Below are experts of layer 9 (counted from 0) of a mixture-of-experts language model. Rows are named router (the router's row for the expert) and show model dimensions 0-95. Each number is 128 + 32 x the weight over its row's rms, rounded and kept within 0 to 255. Numbers have three digits each.
Before each expert's rows: a language model's description of what the expert responds to. This comes from a sample of Wikipedia text that the model never trained on.

# expert 15
Prepositions and infinitive to after verbs or nouns, before a noun phrase or possessive, e.g. for, to, by, against, at.
router:124121111144100112162141183110145146175057118160113111157155169071128218140176132094096159130131115077136105141139170138170140120107066134161117118193124114123127123120148107142107184101095112159157127121132153120143065106143062171074118119194114133182115131157038094117093131157128147102

# expert 27
English noun and word stems before suffixes, e.g. road, program, railway, campaign, Roy in Rolls-Royce, track-ing, Lab-rador.
router:122142098092160139049132105120098090122129092159090101060147053131166101112172144125147130120165141145136148117169166077123207176135114130135139158135136187142148154190069136121104148121086138142146127096102126151143143135095076151136160093124149063223154104139148122091086155124141121178

# expert 7
Middle syllables of personal first and last names, often double letters, such as Mel-iss-a, L-enn-ox, Clar-iss-a, H-ans Ner-ell.
router:126169167070106163137138084119087138104152229132107174164120107119136134112112091089124125107137101133131127070131128132142165132137106129132148187117132102120088167140161144132089103104151183085094107108126121142082147080138152125177143158103125105151127130176168000125161175159137183098

# expert 2
Hyphens, dashes, slashes and similar joiners inside compounds, ranges and stats, such as one-on-one, non-, co-, .352/.495, and list-item dashes.
router:135120149177145135176090146124175109175118137133127131157107132138098134082173108181120199115119147130151116160083108076156128183085048113125110155068129119141166119081153124109104123122201182134111080178131106134194101129073157145141097099138118118135134102122087106128113076127030117135

# expert 17
Common nouns after the, his or her, especially kinship and community words like father, children, family, people, population, town, and the word there.
router:174149093136107103069092196111116125078144133039153089113145135111095108128144102146133156111146200133131156153152085152049124087178111166121131156085123077105106138165084134100137126163112144101149170114138133070119112151152136090093115085168153050164089091091150146093145118103120106093

# expert 21
Opening capital letters of names, line breaks, table pipes, opening parentheses before years, and copulas was, is, were.
router:067125110124082126162090120120118143115110158181146123114130184090136103131133117103084081135162145089129106157101131100181111095171136174169105120140110173132184132121140105104139084084183145172153152142075145117142084160107140201075169154054093149076164188144104123117154159137089154072

# expert 19
Place-name pieces and city names in sports team and location contexts, such as Atl-anta, Los Angeles, B-oston, -ville, -ington.
router:194144090093112087103090094115105206103145176084127173126120093162149146129057102107143140134150148137135056077146136145173155067101112103186151130124221113162145115136114162110196102116098098139135105129112148142169177172076157143169110147142104108155101122128170128170113133126136157126

# expert 30
Latin genus endings in species lists plus commas, pipes and parentheses in taxonomy entries, e.g. Phyllid-ia, Thord-isa, Phyllanth-us.
router:141087121174110127145128142167115170101119164092134133112084153131184166046156086153112081118139162159125060112100132118147109100133139163152124105188180166185122114215114116144141072076126144116137189123102110154107086157167063176135116163170122144097140153125088120171131141095157144094

# expert 11
Word-initial pieces such as Ad, As, cons, pre, Rec, plus the words as and in, common in sports-club and season tables, e.g. Admirals, Adelaide.
router:140117151167074137143162143158166097149135081072179099147130085120145142131084183098125174116141175182094098066100145137100073078115088095139102165187095136118133152113156138111098184129073090163077148139131177136132125142119145076126182146118155165116146116165124104185177108102152187136

# expert 24
Syllables inside Arabic, Asian and other foreign proper names, e.g. ah in Swahili and Wahhab, ir in Thiruvanmiyur, Bul.
router:136122180151107148052122106107153118102095128124103132135099151113124145072094131107132123143144098150080192130147106169148128134123125079162132152118179220134140089130020113133086204110143128120099116157124084167128144124119142139201135099133154088168131049122136153194149150146137142147

# expert 8
Digits and years inside result tables and dates in sports or athletics records, e.g. | 2014 |, 25–13 scores, September 20, plus infobox field labels.
router:180092121105117132164140084197124141142072133101100122121142123154122112081135166088137137117151203108148039119095135155151134200121133142134076101156113104169045125125098116110115149102147153090132147069138145142137127113179174097148128198140130121122126179094142148186118164075120065130

# expert 31
Capital vowel letters A, E, I, O beginning names, often after Mc or in table rows, such as Mc-A-voy, A-uckland, A-alen.
router:090103132102179131119202135100163182157140078110160186096105150146140135116178081138151157147118135178129047110114076117121140203106120126120141101147130142120144146118132151182118123123131094190110136114093115185154069141102120058181093120087141164147087122100091154147167070139156147090

# expert 18
Digit groups in statistics, tables, heights, coordinates, money and page ranges, e.g. 11 in 5 ft 11, 925, 63.
router:043094086122145169191123129171144188076159125141153117057133135164094144141145159134125107132125178104057132131130184142166150112121158148153131101128189139132109100087121134130092064181053102126129121120135147155169122124057130188098156103140098144146140164121124135186166159107094113125

# expert 1
Occupation nouns and agent suffixes in biography leads and lists, such as danc-er, guitar-ist, politician, footballer, tennis player.
router:193115140110172099118180154134147126101100175117093076102135146087092120075107116035101150129153145153113127144163112120121139105124160159145150166192163121124124102101127145076160114101134139146151130121098099050159182165141105165158141120210142127106136108059098094070143086079139106162

# expert 25
Single consonant letters, mostly W/w, starting or inside names and words, such as Steppen-w-olf, W-aste, W-etlands, Red-sk-ins.
router:206141127188179098150126150130153177101067187188140125123134110065162140152129120132137110093122079113167156137132112121142119175111134076083115144110153124142131125144160114103123185126162130150107128154162104162040193124152094120157099053076064120130141162143150108126165169128138100168

# expert 10
Pieces with r or consonant-r clusters inside or starting names and words, such as Sag-r-ada, Pal-gr-ave, Am-tr-ak, Bah-r-ain, Br, Pr.
router:110166209097105137138169109128108116122137141167114183101125145167154148170075152160157080109100090141181141096139159121083082068141218074103120161075133095110117133128136132118134137140090166144110152161134093144138116159144121064182131122114090143048161144128173149091143130069150122169

# expert 3
Compass directions, world, region and country or bloc names after "in the" or "of the", e.g. north, West, European, coast.
router:156106090149145141081119092110110141125146160070074100100079108134154171064127173151119089097130187127104129123162122122118140110117104077096125139092121079094084098169057133069152101128122078149159132115166127103153135085163124095110055138106153139148117071125122181077060063113134126105

# expert 6
Short word-piece fragments like it, at, et, end inside longer words after an initial piece, e.g. ep-it-ome, p-end-ulum, symp-at-hetic.
router:153106178055138153139200127112065094137171160102115104069126117138156105172130149113148128146120161141139152127086097116072051148130061087095172113087128097116151181128158125127131175146142187075141113100132118102096142121140156168123135077137156176094136132136140144057105117206130116116

# expert 14
Line breaks, pipes and percent signs in election result tables and politician infoboxes, plus words like election, Senate, incumbent, Party.
router:117137095114110126201081140148160174149139136188138131140158123151080134121109187047125137146167134111124051135113118112086158149113060149110081102177087148139120160127070140151137109103075171149144132119144130102115110126171150086164138130109146075049162125132101145086163176129130200103

# expert 5
Lead bytes of accented or non-Latin characters and rare capitals like Z, X, V, Q starting foreign names, e.g. Đình, Město, Xinjiang.
router:093105153141129191101156179132131158078172103159130147170076125097140098104119129188156062181096191156143122119109143153128162113165136125054103120183093142114142117110143109137085135157212146161122158106171129113078113118157151119210122162093118060087127154098167125134137089119123134130

# expert 23
Main verbs in biography narratives after he, she or was, mainly past tense like played, began, signed, stepped down, plus -ing forms.
router:158157104108128080139129121169114181163160128125100067128147137100132115157155154044127199137118095068162165156166152162175154141134168081172181121132133146174133124187140112150134103132155121121122121152123152089070090128146154156092184091121103113194095052105111098116093152106114124181

# expert 28
Vowel and short pieces inside technical chemistry and biology words and formulas, such as cycl-o-hexane, ph-os-phorylated, o-x-idation, process, plant.
router:073091167093117082084163179128148088131152138125148162103084106149112108116155090142134027114127129091108070160152153141141099149118055136113104155158119148141144134172092154136122079117103089164140121119112128115045145101077108169153186166140164162102090131142123063100083154137112146084

# expert 13
Commas, spaces and prepositions around dates, especially the comma after the day in infobox Born/Died lines and month names before years.
router:170159151153095205170100094111169124147165109100146108177124161167093110069119096092099126113152183058164143144156108122150137152143092172202124089101130101130141161099119124100117142159148168182122133123117184153117127145195133109168053158122073134084098114141112142141099188106087122124

# expert 12
Time and duration nouns after numbers (years, time, minutes, hours), plus closing punctuation, brackets and quotation openings ending clauses.
router:159136109087119118084089227120120194125148102115133110151096138144143129146167168059129116150100170104068156159117160158118141111099129145146152117091163154101139073157134145117108096131112074173167148119135155130079074107127164129149148098120153093077136153049046106134132161109109089079

# expert 0
Conjunctions and quantifying determiners inside noun phrases, such as and, or, some, any, its, other, most, more than.
router:087143105154112152164063130111127147130055103137140143161127102125136157181138167163128107141100141112077136155113116174061120119165176156154038116110108114125109144128138131131193147149136098133149132131141085182144065077119086147092146137208149132107127145130073135182158073172154147188

# expert 9
Table cells and separators, tokens opening a line or sentence like The, and fragments of foreign names and headings, e.g. Sheet, Group, Série.
router:102099104119125171124093145135105175114086167170168162120149109123087109109034131115127093158113150138164067105096122126169121141116094102158123112184131152119113105162048140119147094117124108138138159157142185063162070145114117182117119160126090212122102195105123157086099185148135107132

# expert 4
Short lowercase word-start pieces like al, e, o, et, be that begin longer words, as in al-most, al-ert, e-lected, et-ching.
router:119146193120111090178101118123166114117135112154136120173129122126097121139147051175116092142112098170103130110168095138143083087148143103058135096124086165130143123123078098184149140133138083097113124154135154077094031125104099086117109149193150131102139173118104147168097043169150145159

# expert 16
Adjective and adverb suffixes and common adjectives after is/was/very, such as fair-ly, use-ful, slight-ly, large, important.
router:114128107103202126147104093118131140143112189136171128115132144160105114182135133091139147132120120163054173131192132094124105109111160147140142091094093118122077114110135127176149113114128105122143100073166141160178115096059103149077138059223155134125132106104046096148073108095151111134

# expert 26
Opening pieces of abstract nouns and verbs after articles, like hon(ors), rece(ption), dec(ades), award, surv(ival), plus taxonomy Kingdom: Animalia lines.
router:156164146144096122091111161160144114191135111139132073129137118130083104152091136136074139132141104164104136114124153153086132114141140172177136097107091111123125124109140096171129134175048119139128147075091091052019163146106117065130080173161122130071143131138136073067091135167146116135

# expert 20
Decimal points inside numbers in sports and statistics tables such as 13:33.22 and 41.73%, sentence-final periods, closing ).
router:109126132156117150223108157149192119164087161155157183094112159137111135075111155119105090209122186110057086139098172142142114148118140157167108078149156143147152129146107126107127148108131119121147146132115112140142045142116129165120155181127123158052153184184115130087164144156093109114

# expert 22
Word-initial Latinate stems before a suffix, such as int-elligence, e-xt-ended, dep, def, cont, ext, att.
router:076111144160137124092091117146139063146093083163081178119176131144072118152058195151094122137066094176156134111074128109096086071110125114103122118124119119124100117155150115085139118147070085090072101136138138133135138171158124101079151071133114122156143162163076127061096086113136123154

# expert 29
Single initial letters, mostly B, C, H, M, b, c, that open a word split into pieces, such as B|iggins, c|umbersome, b|ays, Budget.
router:061122120155141093129114183139190142204134076138140183063135132181142124100073123123157134107135092101092118142169126121138126098111153165105089158116124082109158121099159139178184163169168105138093127102115130154123176131131117129148103175078060173123093119124138200158162121181131128077